Weights of a small mixture-of-experts language model, trained from scratch on English Wikipedia: a sigmoid router, a variant of SOAP for the experts.
Below are experts of layer 13 (counted from 0) of a mixture-of-experts language model. Rows are named up (a neuron's input weights, with its number) and show model dimensions 288-383. Each number is 500 + 40 x the weight over its row's rms, rounded and kept within 0 to 999. Numbers have three digits each.
Before each expert's rows: "comes after" lists some tokens at least twice as common just before its tokens as in all text. This comes from a sample of Wikipedia text that the model never trained on. Tokens count by the router's weight.

# expert 25
comes after: "0", "1", "2", "3", "6", "4"
up0:510470469490506493552505466526414489544506579507517492511570494556445495533525550498474453527475533528582534543526493469433486486506505472506486500509476539449508511594572526452521557506506536451541447516554536481448489489482453520545500534515552427466573526474503540470403498462505542477
up1:559517473510502511536537485526476476554507564529513535532539473459511472588417529486499525546505479524498477466504449468541517601479469516432405411578553486539489518465520516483443457519530498562349406472507495467557602458519491464580526438543451485497467584472564585442521562477510474522
up2:464453516506535521529435518516510534501492451511492474432513546494518500462473431505612541530539534444525495481465507494526561439484500531408526502502556513573479490522517512532516523482477502457458474492494519531504503415515487531509561518423475490542471536508427525525511468517396478446
up3:495528511505564518471580488572460513541486539473553438535462501519521495523482514493466528453533439489505447487539507509574532512528473490519497430518499418576459459573541602476490500430568503486521519402459507496505418488522498445464505475475398502534536387439523492485535413502493533538
up4:537495515544462492533518566488540492506526509507540501538477548515492550467473552439510501519454569519496436531567506482499494593426462468532529483487505471474453543485514452472442475447414524459567534484468474526443517469532495575436535443505533504467458467432533562446493502400490534435
up5:451483493526446519509504533484492509516498557523529542507523485550550565462427541524552417464484469510408443485520504608489573535547486505453497608508539547590495511506557563468534527490417484503454502447569380531501413590465511511571437502537482498527486514505502479482504483444506476573
up6:476477501505534535599434550551519517456535529475399494511543464520512533465524544519467538505449432469528460484474481476551473507509550470479457497572545478497544478517482517558510506476492514493497515602418442453528440428486491595462454460479469520471396590637490452471554477614561517484
up7:527478530573528481531503527524482525455506469480508493481515489482501473492464499503535536563445427539493499476466541501475575501430493525527485493502506479535552466486503458537499524542460517472495453543429516554521504473519511477516448511489546434468457504480516499520559499492541414461
up8:495542493465500514498404478552510520521451528438431526522515485446532426500462526528485534469472496608537546474450487526499421438499467482443444490466453547527461504535535528462571437530453456477550450488528564456455488459537508399496567521432523492578541531567511518460524509473512535506
up9:474540526541565482549468513500558533425461458526544577487598491489460437469557462464459468549468485546423567491464531473523440490511492471503511473549461461435581515544445499504494553467575475531577557499477538537529518552473398531521519513570554477530431476532532471464540466501416456453
up10:558502451448473561491563565524560510467509496505471438492466524458450517546479445485476434474500559548480434465492467537547444508484564565468482496504534527526517529417444534453420507456498565483484532446433508451584535448510472509550488517441513473559499508486527567431457474479474532544
up11:534570504480520525534511404525521506511565529476526536499493510457487507489547514407492579587517477475542559503512495533545510431484480531496506469509513530536475405463560499527487470411496456412487448415507519460473479497546496515430482511425484529488535464557537565449450455503490540489
up12:464493559565501488569491506458576469522479557483441531523506524525475508556525395562554520406480507440473473523512572523459497530501444557508533503446478479427521489512501479505544485524520537501418410417583487500516480554458548591543529449498537576524529588451456507476464512495458488480
up13:519546467512530493511421575524546545483450500502519561563515484482557469519524473500540525500453505459462493487446536557458469528543530431532472444523532551478447542467452451497483580500476466510433497497494553591532554488490502487497454494526461462473518517470524475485530574482485570456
up14:572417468579490510401479569472494477517491470514540506503543474528504445560377527451496479530541411513527549533482550476487536564516501449488512571484546472501479518439398457542547566527499571521500460531448504482493505557406487465528542572454497521427460440493569417461537488435549481488
up15:558474514530546497470432512472563558489471568580478588486552459487491502494568437532530447496510484512529541528512493528511544470497397519506459492517470485488465517513551525536433470534495463512529479454472483457515516438453531435496564536436488455520577491514528542414520485476492495469
up16:491547499546485512519384520549485471456474519539489578508551499473520528517512532560425466499566476487449421564431531611513469501425548526515484541452535517422493493477526451545521379527470486514489526562493480546507546495551537461545514473581495528466514456559509507512522538540522480532
up17:454463529477496518597489481525536550490472478486580485500528482451442477511559484452478509498443521492548503492498473487494485567477458498408507502534519464488547559491576446485496543496490576545492461525490492459497520427465529474517525508489513439527507515541597488555511484501492515479
up18:543510488489452527470536427546474595494515473469450471510450476452530556546486530524475550497568535479535552520503477493521581507488471468502420499523496498495481480426514508557507527520426461512503473479480507474390533532542499486491503549482513534502557500525502523509490492554520449511
up19:500498466504453528456473433454511462433427517493473529530567496548511573503491557492538586476432525488518455481520490512548450532485521466444502452530527544471486524492483540545508607494532510487512524528590541500538495464455494539504513479480472415490494500595488500515487476498537540520
up20:453447541516502537435458525501457451539405522491511445523487459415470485496548546490480471540441521535556507530518533474543438462464543470464467521428400516511507462543453440550537531488535459546478494540478470463560505491557501580505481498505489511542530524532451512515506503532541460446
up21:482508485488473506508434473477531554559489487553510435499504415525556477504483552485488583452505571536508459516502554529574539470517492424537536527600493440551482502420484559491523410583469453489471494531499480484556424487512472465503504572519527531455555529440524464467516473518496548491
up22:440520580517407474476497458506506484483525509511539529459474415528472543510453442486518501534445464400447421574514523463477480514508532448513509480475515517505524426523524502510540512512433440518471444475469525462500487467456528595554546518477551475550606491517499495515498463485494432493
up23:511488564444503463449556476449551499514498485499510457519554504490476477529519497366581466510521488565532522507504509461574543432556498485509478477482415542540485486523460421483509552497506574508555518570460481460524542487568526520460514470463478548474512414479434490505476506528503463472
up24:510512580440461579497509502565459445427481538506530492583501440558540471496468520490454533511508503573530478526543582468542575522442530494513497485557432456467477521501541475460505528499544521502543400498454510514539539576517477509516487424477512487509489536437518456536487449512531554524
up25:471479549529481553493619604465529513522557496519520479513510446487544509554546472460483505498541484419519467436514497552441428483572497497555506478468487491524459580531486533509505423472503455476452551523508513505542541499560526573513481512536475576484518454480476505501530498462506432412
up26:562478519484479541512488494524492447493486532485570502451468537488518479501460456477524509513509534417459545527509479476521549448467510550522460561451544534441472501466547569462450492494494502435517511465543441509455492535487517461471454511561490548514546517508542502468456509513570524545
up27:539535441544509518528455563507534498484549522532443475513471518488517505533503531479469498448485508475513547537480532496494474527506516566492499476524567507508522533408447487474576458569451491557435522515559442514497483539501456555477452513559519581483551498467393437536480448524458492531
up28:527487444488477471543544539516496479564471495543571610466541485555467519583500500512523497481480482493539502461508442515528469518423531494563449479513459471488472509481465462510477494511473414546377478452462470481537525463576451536464480429484429469455448557453505487587455534496513503486
up29:512495485504523519502533588522430473573446535513587519542461440529436472485626518469497564494509457542525482475556484563445499505507547489477474454608494465474445485478496469610525507522460459515473423478471471416500505480546542450400540520467509550490592476487518522502478514518452543472
up30:507470472502494451493525448504562497475486568533498494613487416524540480527421495534490473505497486461603478506583503542494496511513515452536513513434539535472558469473540441446505525446406500533517527429485550561479431515501526566535526507478562484531496446514459455536495502443456452468
up31:522525536518520504512540479510538530578493544446467494530474482499472501410469443418447492525564469594498525527470517447521466499575526519479461471466496440483537534520463494518477462515532518529492488505469524542474570492531521454474526460513486456505488432448513487494470449575470497590
up32:498551503523505463565523564531530476515551507461512502583572536516455500486541542542492501578513490468524543487569473455544467502531578453477462543520530494477538530467478461600453434447602506506476431481492535510462543456472527473449495457548475457478471568513516516506487534546474466504
up33:511523573487458531484513496497475520440526528457490487504419506518545533496469507486413446534540554540532480529435472481501448460536521586482504488480432504488503558489509446479453455515566483509500535519598478481453495469551552422537441505586534446519526549535509513438527507576508511460
up34:491467468532450504534474553465543467501537522479491470484531456533485537496450486436485492515548543483589483513516498503512419549472476541451498461480518475541461504490502516533473511472499532518527494460440433471545517485525538487487463571512561475549527502454525498500469482563471487513
up35:510520449545496552476552491546557508506545487449483618447561498522489606487527473454474530520486484544510502496548520516499546494508460561464512505513476459476570483481472507492483538498475479520564506527533538452480543530565514535535457428546495538455484547536507547537556493441470450387
up36:486520491501489466502578532548515476463505422521541498507519464506487505503460571541443574534399560480531511563449496468518490445502501451449510548452483464537546467463551522452522568525526511537496556465565512594523509472568442436503514453421481456486448592554430518534531472457437448433
up37:560522512445506503497526525523480520523439491471460421523410487455485507490484517434535516460509541423494482475515484461577481520474481470448497461539504465528541453506558540504490490551509522505523510481461474453481443513524524514516496552501533512449514474514535533488522535519460504513
up38:491493474485500537454510521422530529525529538515503406511483475487447471477495560512493485474527550512503405552582526460490419467520535484419547477548556446523502520412471532464473570478533530492511520501494506481556520549501474575501519508424522453491497533464468564510501492560480540477
up39:478474473509486503490463525496516496531527515543465487514503456543497503510524530505510516552568439490533489487527523500487537539515492418531463523433530491474450504523417524505483521453483478491438505479521442485475569474528515540564463465578444612480444534552510501533524482520553547526
up40:534463488510564548471453520428518536464486558430466528501468466487476478539501463534491520522524607455528509554543583517529491510555502494498509572542532492490504478552552469508445516488447545511448539430482528501527536449536469529492508486441502502459492555470482509454467477469542463505
up41:511470487543472475465547496590523560495557527527427578509542500506522473526489513499419496485483490447522468473442541472542451443547481490474535502559537455474467513523498455443568507448507570439442541481486459517491544467492552497502484469445452540528492537505513592507459561482519512527
up42:475510538499513513567518467450474479479504535522555540528488506482556434554506540490487472437453507422539488471455520478467451493501453518463562494503564498547511493526532460524472577460525411476471559539402410469495543577437500468523501572532494460463452477495540555467470501481535483466
up43:496464452444505512569568507573492472532523425474540514499537503504532528465483480613435518474440465464534489495513516562462498440451501528489546526523501488503498531515504548484489585488556482482465563512493466494508517487494504506503439513534427484471461488463477472536475504505415494526
up44:545522495419570511485514442482464447529440598530523528527565462446446454470541477471498507491522604508469397507530476496574526457561538520538528489557476541514446509445459508476497493531509455474558544479481435507543467567498539450457492500511500428406451516487488490512429502466389478445
up45:485481497531540502484497522540455497475555464442485481491411519511453532500439579428507557521554491497528478535525552530477511505489463550517480557534501490509534515451477514527460480481467511548486516512451473493507504500494571516523513458516514478478558463496484472468555404508529402528

# expert 28
comes after: "1", " (", "2", " / (", "–", "("
up0:504519486533477603474446502475578470459481555500583426443493484450484499521468564498565568558502492504483516455498557481500517555563465541456445421512537529569505512483447524476474552499540539433488505523481561502560408518479490477492474481594478492509490471495503535504509513542444471540
up1:533415384465481530499440491479574514518485426532480552459513555423536494448542528528511493541530523450444499478518523466494580489466485466517450505478512502488572540512497488538494446492537533505510499563444529473457452503530523524530535506509411489553484457478445555447504524462479529529
up2:450499530566478498493510458521523509515479450480462493438529580486489466503551505603504514466478511574427449494555586483440521470488522454566460521451528569521480497515511456482408580519457566526480479523474457576402485445555487483434542474425506495487548501550491477509469493563554545506
up3:443457498545538513500487515474546517457489503521542455472543483495494509564444431501451499506491510498507496517473480492531521480463521554531516468520496531461524548475580457476489511519532507479489514496504528561459532538572511552482457476495538535480510540477500466537494437501483496522
up4:495517527567517544530498562529475470471512477524497525461468489513517446481500533476486571530474443485451520568470536522459521459487556467504558563534547493483473509453540499437510499490498501562445537534520480532452473563471505454470454535473548510523523494539526509550508506488477536477
up5:539436494510525448525474497547560497456458561461510420459460509498460508506473496515473529495460504561559516517494471499477580474522483509545490575475501539478502525449481478457515466482485460534556533515468445497561550431554515498511467512561562480482531472464478470555538480481529514497
up6:533455501521466539491488599464431512474580511468509438520481497511546501448477524458555465485456535481541562454492537492481540522504465474524561514510559554570486494548500509490435510527523487510527442498447521454504533441508548505525494500600523535509479485508481453514507527492479424504
up7:480555500514443507528479459484495515427482571502483541585506562497545504483559474487511477532472496504508480520455476467500547502491511462472534523530416451495455479545584561509535465510532509482413529426541534499527462501523511541545443488620500527548490465513458564534482493456563578555
up8:429421469565515573525504551545499593494511597481522431451527394500463485437455393551483525521463504545553472390506514524489533506519584510605493496490472589452434531471501547424473489499460515557444497520523439505512540521529483526563449491518461503460464510449520508526494562546509354489
up9:495502520535507461491495456493520513489551506492444500585425536511501463542510461515475547460435531445484494473501460434484476423525504518520407450498525589494465526459534478544532531487571424446497459496498520512530508459477491413440463480479393530529513509460575491505468510496477581448
up10:458480564518539451549569529486492497506533527499514515496439486500495523518455530470501503566479495545488498452501500497373485457478552517576589427511462473547564485524511424464440512500487467499576432477517494499466509559468520441417483556493518518507508463468487558439513501493463442451
up11:528520461485519500434483482544480485522512479434465528518470524471555494404492572513476568513572507555530494448481503527518439477473521385552470527552548538438510482516477458524593478527467526582495494519557464482495497493464612443489491452475474470418511569494522541504512478533492540512
up12:521483523531466507508509511529533474477546530515506513530538474480447539449417598505503556523455533567544495424446486481597614404505485471567547522514516511503471399504499538485485525491548515513516525502510516418487527471543481534518570466557512550450460438539492493476505488583478508502
up13:519466518545537567518564495537523518470469475502355487545539508492436388478525487477472483473571547429523438505459469512476537487444561449481485505461421545475530497432460483558431509452420509450464443447568468541504488537528549486575516508493403477563488508452411427487451500468481511448
up14:491500518528472416473473532443536543527449542488400527468539472496505452559431497493549491467465393465488488538576524506465551525485509581391545517591519518476483489498574536432514535495479493496437478521503457464479462494573435502406459474496513486464542535470457503519550518448537500409
up15:460497492463471515499514560465522437459436536465395460516553448488482478540506512554408524426511495519542592503523489482546457559490580489469518380582516411525471516450498574492426538492485559563571573513488497483574495486509436481544488468452530482492488495539509501458503562549513501530
up16:522541495574478520471572456489498499506509472444573492478547569490494468466508503372499533498477513554484456497532467443527483452501400487494493547484522479537519504528493491506507591526482440519537569527464545545455412578447485516531478449513495504548545520542475493537424478466459435482
up17:507528501503515547515493506517501514511432489547508525469455538465611524510491505488499476514588496427499446470547426540480465462464583490591510539509483488483421476503525462527515524478476513522480504473511520513481477561543524537462469581477467552484614595491444469464508513501468531478
up18:492497594530513498475486517490483464468424533595520509477493522523500497541534437480484498479486427499543399489518549539548479429463478529535469502499398504559486532457516498546503529457479447471549468545520499577490502549487550491501485570509535513514453500463587528476588576527495528476
up19:521506493483541452493422427551588483486496494459526531450513540486439473586605572478422453480459561499488444481534461488502500502518454504509468502453555436485561529539544487493542570576498467531529511505520449469561505470527517508470569488481485532488608493503530499460517489555521542501
up20:551551506483476470446557495545455506511450543488448537510478529475515397506482413523474497459470532458519406524449420515491500529530502466539482442530508525382474423527451510470488483545607464504478512468540504502483541549493500485504525462458484499465486516483455519494477420517437530500
up21:424504498479523474463526490511457595442565476555544512531440493487448493484473539504531536561517463532524484447590553453495476471481525525524497569535512499487547556543508454541607518472563409546495529543437471547538457473504518581458496540484577490437513544492489543522518488478488474495
up22:590451491542530547536549486507499480523491471444486490497539473463450531475511478454488490495538525498454431508513485499595503464463524529571475550526590514495557540502471536475491527554530526537521493525515484510540530416499541466491496465449509396505514552482510497433476453547489479538
up23:552427512453512492586472546498465512535540439519500480520411483514538519490510488475483566536498418479470514433424582533474501510490551426443522588542452595577507515457500558497482451518543453462462491462521474434428486464508460610546574486545523572474434436523493472456539482482427564483
up24:590540543549494505525505476548521482529475493529524527466523434488530526489474540449455451428503563522472586440456468510485476475487475532505550530528487440566548505577464505517459497516450469471504507508525455582557438474557496441544546505499543539508479528568480529521489540411526513471
up25:486485425445533534516492599560466446512531502496483536511514543555496452506441565543469461496533461425464527571538532507437540475458527544565460527500534430533557526450488479555556546453497521490509513448502447521484484526523474507523464512540508479629534449518456530503509533492483513520
up26:515590495424505450446475490488481506530517491485527529484440519493548463494475492493562500545442477524509562420462500529443469497460480509448502485405449493627499542573519539520521512420515396497506448462493511532494495464453521516517438522497470556473512408523535461479495495476578559492
up27:477498477518543480533482444462534510510493515593562479512533431535482548460540470508518446521464552570447479409425508515552524494472565504464508504483428427459487532537457551560515567526496496527472518518505497511541470499521513595507540571522539463484509471531533517527512429530501477461
up28:464442516490501493534448554517485488491494520529565520456503521498508508482496485504529560524526609494471447489545501459545444496424488457526436493487445476489440410530476522510532485437444540487521495534482496576479537545529561493450464478504487511403534476437512518425487513481534471511
up29:524499501562505527488537397520507494495446493425477512532577466441532403549442483490570551529502497491527500464495555523545468453487524509465588489505495487525598536521470476440478484533462462495519471510506582509502514525522495451536516447489531490511529411482557500498485535530484504540
up30:545494434511557446487524493505474533553452515534525498554576492431464432523485508518580473461494471509461519546495500470455507531590515554475472449518525521480522587510467483516498610490510526432468461493513499463559513498529561435522491457547515496529492520541452547510497497609551509472
up31:522439535509544508542474504475485445476444556555456468423446561510567490462565470463581539533479553470520475467566423569471495464499542475519536494525458501518555494456518557456455501513456506514462460502518519498453481543451538550482575564484468490453525561522505503509561528538430538518
up32:453443507529493476431505491561582502439496542495531460461533502559507458512520504505470532490514471527525455508464533472446522455510454461516532488503485552445474543449451466537522559529525546504478511490538503549533469486506508497546434565515441535561440502461525481491435548499411542576
up33:519428503594493587575468426561525410473511455466438537471486524464514448485482496466480507426460469466511531504521513493504490412519415537460577561497465563516528502465368505556509446521585409496496548558462514479445533538494469386559509486492588511441488455509580500525536502525498524531
up34:459539540465497488503471483474479512523512497485558482542457567514575485534549419546509542522469521493574543479502540543480477495459442478404534480480430566550529517523516508514496501459485537468492503473541552528462466517505484526462409527537484579426545469512507466544496549423534525463
up35:543511481529506428449516491480539431538429481520502600492542485545515428628511445480446453504559461530579430508458475507520567470512421522483508493546511482485577466510484587558501581558504481507468509477481470534522490544449481414464554523574464554486506515477417491552421458475485465543
up36:529494476490521438530525474516515572446588527578518516468504465491515495548472545506500505444524506508504463460411537474518453558534546545492538481536573513426502479471479457475514557541553585542470503539495480500471491534487510510504475488465440520463492493506500464508514438521452432429
up37:419490516500574484507443497517510480435493514490525509450507573446519482436468484535537535486559535469568481464437533519418536424489515535520552500511496503587473467525474529518538439528504441580509460543476403475513519501507514468514539472577504509460496424493394513548507515501543480500
up38:493475532450495474477505426431519481500511499525544520509472498540477444555453567533449475504508531515534422454578515503527456447493502480443471432454463507500558388509472511481569458594511499496515548451533467466462531490528429521486512472570498482483552474539455502559532521527503447509
up39:488562540514473477531572504479482533516535476511500502482466539482517489497476461410477517519466434454497505470535489531509468515501475520498467499485479459534470466537450453500539547507497476416480512497548582500463517515530472529505451472441456563494515462515532488605439531499474551481
up40:491517541535512514466490534535465514573475476502563552475452498430481492503461493533565477415521561508437507539406531472482492508597490516484432506503515513502504491559456502515489526504551489483462460462543480506478472525526556488460438503521454501589477505518555519452536460421391461509
up41:505471489506421519504484531540502466540496440538461512528534555490553531518521440456527490454605517440431528545539499524553520458414475568541519509507532490462455481488459498496486499454411537384526504481489483539448488461467517505427514470500480531481519508496394500519516537534511477486
up42:568512537508437510439511469490498515475515449495429535534478495472486492528509467486487574480510604579490535502499518451554450448509535466507522531475580572549498508464481529496474506519549587483446523488490489602475512504501449527480566478499531519451614569476446567417465434472505486516
up43:529477493518509591511517532558551496510495504557455511489505533491540443460465510570470578561524505483463499440495481564429467532500504521466547534500526501457462473538503494514567487567563520545504610479524551516420523521471501492516465499428534499459608537505563526486464495527491470438
up44:448492515508544533532523493553494450596444511518474433498555493583539532396479480466574473492503450511467562414437560465584457480531493551482467445547441479541482486503406488418438524495542454478484506479511449434552461476538472474496515472488541492544539535527593551509527462533434496503
up45:504399528451504522481504487549454492525489457468550454563505540539488551497505539517553531523465519509495499490508511538466476446539580531503504505507489517534467497488449508452427485510519487528468475490485590510516481509488534508533428528527411580499453448528505490494552540545528511442

# expert 16
comes after: " | ", "–", ".", "; ", ",", "1"
up0:451538518562500458532451496529477445481559468494515471510477423507467454531524469450482536446552540558497464412479516466488484566504472543511503482501478521511516513478431438554520597545492451507422459567506442550486476516523478483452549476466541521486478447468475419427478490502482521445
up1:494534498517447528486487477539559544497422508465556476557502531454442568590539552500425493440508459511514507521461501466413517494565576508481494524440483466503492514518498386536538498505482492545492491520449546535451549490539505491519428497493507545494560532419520466526510418505527490474
up2:523570537479539526478489460489411495522490515556487456419539496548516438542488475535553470514454485545519495467543483517477478569533415481500524486525430584499547523465479474488480557498435544466447513514516487522505441430525511536482545524545467542507544526489409434487453449470470491467
up3:488509510487489491532541509463514530561448473446498463591499580568405508547452544445436457539480500472506503489564522471461481572450533451537498574507449441566504537503452504463514513517511551452453552524442468543511478496454465563504431476530528456466504539545593497503501535472464429554
up4:564494533548447495452492548450392471493489513470494483505517486481475556437545546465531442494530533535504527522551530459544517433577539467559444534476479468495445537518507496561501466465507520457554464546501460483465547543516481467461474497474506427527466527452521454567480475467593480454
up5:503563514549473481463443496519521570513492496448393484467461529479500505572540452471485439510481492553496457595519469483445519586586505422539522491501544540474508487542549514518459528444492537546500510456455501472522596487455539467534517470515471532489469561506530464533510536463501449516
up6:521472414458468466457509480509465520407457470555578503524477527432474493505563429474526493535483526474472558468453508543505459502494547543530499439444533483501491475440534472488530499585570481597494526472530521482537573474493473522455525535486550464592463434563537488448464459545498557526
up7:546575499472610505502461516453505515451578446548456464538460477530539488554515548476478530471474551474585467529523499418543501470518460557495568564509571529507498496432457480531479405530484440474545452465498560411474483467455590559485477471553427551464550470540546524479517513422438504477
up8:436415518570520429513438481547402450478508484458526516449489510388594458482514522459565419535504485441556489471474480446525553447468487470450465505485501510573492494490466488491453545530485507522534497522472477542509607490552455431453494529570547548465544477487417584529507529530510462516
up9:531453530474573503538520528554491474484458516508439446401534523531584481496488518525497517468501444461509573463558502468464547486471533500460519564552529568541477489504489551462532474565529534552557520439485525549409528510475488536476518570502512537477420521434562499471517449522485525501
up10:418510463497554541425462535454542545456534466503514473506460499468495467525544508435524517519499559535481513478456485461518467509489525574437545482484462485550497512470388485509561561501470517491496505491509485545567451496451447591477511532535579472473443522540501485505537524574457529355
up11:533530481513539525494563503500541579426521455486512536486420511556500543553480472478495594529489509491471476480550530477481444463531559492480485481490475514478504490463434518541488551506530460512501573543505474495456503509482559553473485503553404527503512501603483492485518490520459553539
up12:534546522556462439537403531503488548508516414454483516511488548477459490444476515436460453574502511532521497478537424441522536517512523539459416496507488527504567513515438472531465478492482549535477458542503446499485558477455467548501470430605506622488486486483423539476433457441566559493
up13:470505509508467472541544449481472542565476501462459518499510496497492507515406535431530529463413510507513439496485470522466537503514557508470569374542487465492501496589453495510529487521568475547481516516552550567493508504528456526474504576469532469479398554445548483466455535509490458514
up14:480555478474532533547548513507417510535569517518485534435554483528467477551495517490475493508447475491483457585545520476522497476503481500575579463489436588507523546497537478483451497542551497508505525455531538573469509639531512563546482500476509526479532569505431496502496512531480462481
up15:534510432571526536456501554450513498523455509495452490485528502526463438485552592497457456426493531520457470475525510525441559524610596565551516508501521469507477535502527532519597548490478545511468525441496474537439537485520544526515538567589495507486515521504534508547492552470529558536
up16:574529462422510465502477468503502560479590497491481494494510541467478462543467540548468425501538534440472491481524522542524464544465502546502473469529541465482481558551618500525511501508534445517493496548535495606556499526461517555440490446538497473441485461475542424519458519469525509477
up17:515555481421530521512534561465489497525517491491477556405511505558481443521548499490540476522505502508506446523560505556512547483472505500484530509484542507479520480453574498466522453456502452460545497542518505539417473473466476532537500496477492514526496540529531540529572465430517493503
up18:478539497496523520460431473474481531554528549451562493524415518488550528518487492500456512471536460535484574542476500494481516479479459560519458465507435461485495428461524438460519496466541495469462466566477544539444461565504497560464510516528486468531512534451491434495414468527495473505
up19:471479529481460509490538495530559530515507515516434477457575482515529533482552529504468494472444538533532489542567450518435530532507457447604495471571493546505469546496491402525535458504549434503522457485502455545443443547511568483502506486532509453459563487573517539525524513485492491455
up20:455494495477526516522512535482503502572536545489542489570558499551527554483528532475457457562442496434525486439416456510530512509537482515537517486492468470571512491486512576524487468496503475549494504486525444517505477520520463472504597516545506478505518516584495469457446487451521428546
up21:520493454464536509510394471535403521518562534501423532467567554511462425564515515474493477480483563506505498530520467520524478528504518561548427467546484492579530452496490457532563484511487430528505469475518500557558518533446546513535529485517481474470540490481480547469488466489481507525
up22:460485565518452515456446518486518510481528516463475486552524580481489413471503527504533489419499561564519495468463474488494492528483501488506436507487543580522477598504524491466493559515497531514524535476478496517540478431513545539529555506518534502474407514474570503520489458512500398474
up23:511482557478489473490515486532552516555614576557487517484505464543515483524561521474503529530485507503483451534506411499471427527430491481543451521558446513552469476505515530558506539529500448499470540562534506476521541543593558557489482557527504487465468528575441464508428547522522480441
up24:448497459575468471479504544519539529550503474464514481494495530471584510503507486494413448475532537504449463475442566503566493511469482547520518511542476488474485477472469511481489484539555479545478450565476476453517489495564514485457488511499484535526506579466551511475537443482522482470
up25:564446537472542508487474570513530488579507514490511561487485537510470398540576512513505498506497480531494513460540501513501448497504484518489461495494550465486473500482566501517477444445466555479541499496484525515534433614480544537472465523501495560464603567555505394524454501416567439489
up26:446543506415513483477556459517520459515472452527486477467493429441549418521488415521496524519472518506469498474423437536481463455462551491542460545469529454539615525448506467515532466455487510461444526535524502578514526577467472503484500425506484530495518487592514506541529442545500479465
up27:500520486463449404432495494484542479454481454472538493597456435437445512513460526447488456439485530515541616456475510535547514430583531476523478494456514529609462440497528540510522477509466462469409502499502466507509476471464554521495524551430488451486474512525505456512509482527439435464
up28:418478464464528521485547461555527477499528495487510459477519475516507475495474520606540432491510505521495503517468465440507555499473464504496514502515537431519559440541525482476586473505543472536478551515528512467471484589433517489454489515477522512551479481540446492546499499613510440472
up29:517494477588477480431518504463517486544523436459487487512519498434520488386518492488530554493468507529512515472502507514497565517561439483533465515533551481526491524482505570450561453566485502506471570531532470484485456501483528533574560463488501520498447441475455521528511462447479470504
up30:462578479496474458503538546453502439513405449507478473508497476469507537473543531426450464511507471530491511493446479525457487511547443478528444426527471503472587537522517526544472537548470518511465419617517513514470464489544510479499409510497512514469478394576495512500476431436466486516
up31:451551536561511506502515509568444579507519526500489572547376504449491472449454531481532501501468540474490483457524462461512496480431432490532556545438556511508489462442556541482471453523485496562488519495534427463479414457513549487548499440479474563510478454467550568479500518494486525433
up32:457570419469513459492465461513534546502537474492474518447491485555528497470500532467555505468466450503537527465511513485540499463502517474487416524575409490521478489503498496484525411509490508538547499518428508509479450432483532502458446556500477476470480553473442481452507474538583529511
up33:467551449551503447485495519458453476571537582522558467495459481498456472547559537539491604523457516491451455543489467503468535467512555496456476525532496486445464498534456593454545469523509452486493494544514518469443464467509464492404505501565479523500534516601574505438594390546564510527
up34:504551433418480512488451437511504486508455481547537489473505477463476465516540508518559473482545570541452528521492545461494484511496510505507469523532482481480486493474473517500508474465558539438511494495489558517522519492490507475423445570458569505505486515452545500456484471521397518433
up35:508530442542542548485483521525446453488497464451502466474464467514465511434550456506419470462505527472508530503539464564460511501494551501485460443493502438429502460549476476454547460509475505517486451505514489461519461507606488491490514474472598531531459464467448513549525499468492382512
up36:451544513584538503484551524488452492488466495454514545497500548521474468544474533511508516551466445519516453527527528472469464465533554486446486549430519574521535555512536427543530465449421482521489436543483502525462481490447573562516477447548528481567553472595591443478526454497450481490
up37:510515511460492502499503514429476467545528502512458487533475507512536501473468427529473472504435469537480485545513573467518484534416483459525485539524522547537545397516445510502543511526562493440471520499421524479486565499517464539566520493536509493453507393519498543494536504504465470463
up38:564522496537514520517529591467498495566512450467460474564436520504535454504534442457385495484514442467540494486462537510550467482497444514534550455511523438491461554528538540489539501513457437453510484464481518449545543450414554531522488509470475524520453479536481515468481545462534462483
up39:441492495437514504586527575525495569449478489511454532389502561452504566571523444513503436516543470499505504477448540529512554571498436512519473515455532526461474403535528476507467473457451452462463540574527464481489572518476494474495562509473449489492484500526514487599440397490455574551
up40:499446493551501524496531414498440531549520474500516478552368488527500492489518534471526575432518481543522435514563515536527522494418529473451499516490510459517441493497522485517470444431485479486484557440556465508458506426432481507497406543501501539514476558554467491525514471475527465518
up41:520518497477469471511510530517531460535502462517440500498526516534472557477479484517506524525477459524479451518481427555518564510502480469486576555567460525488500511445504472472575497519467544444501503534448460512545463520540572538504483531435528508486493490509439463549543571422502496475
up42:507579487504540427512457536494501518503434502435485523490482506462464506453482495467502508468485491527460454521523450475520475465474518544463507549489494463557490467421468493505537464545521511462519476586473500533505422487408533514495546516437536523480531507485457473499492471550526526520
up43:500528476492514482578527440473569488540472510465334525464470502498471561571523570419482504517493520511512563510469449519533446514446495490550431475478501513524566506448452527504558507470490451480487535522545521493463480520509514474469522511517481529490481507511564532443496453507470539458
up44:489538513482493518470521506456490544495547478504493487488535496517545495543526540451525500426506533500474502509545525505494469488517424543581502448437445514493462515509463546488422473487508532409456537547541523503556511565472589450518503454463452539527457450462515603468414514511441466505
up45:432432470497538485459525484522469482497506480483474469424471399459482530462444538548453499562489510502410477422503495503453466463469468488525398522404515466478481452471492480532482517506485508598535498505496467376491453521556495533440479506475513512445460478522480537498576499495492419492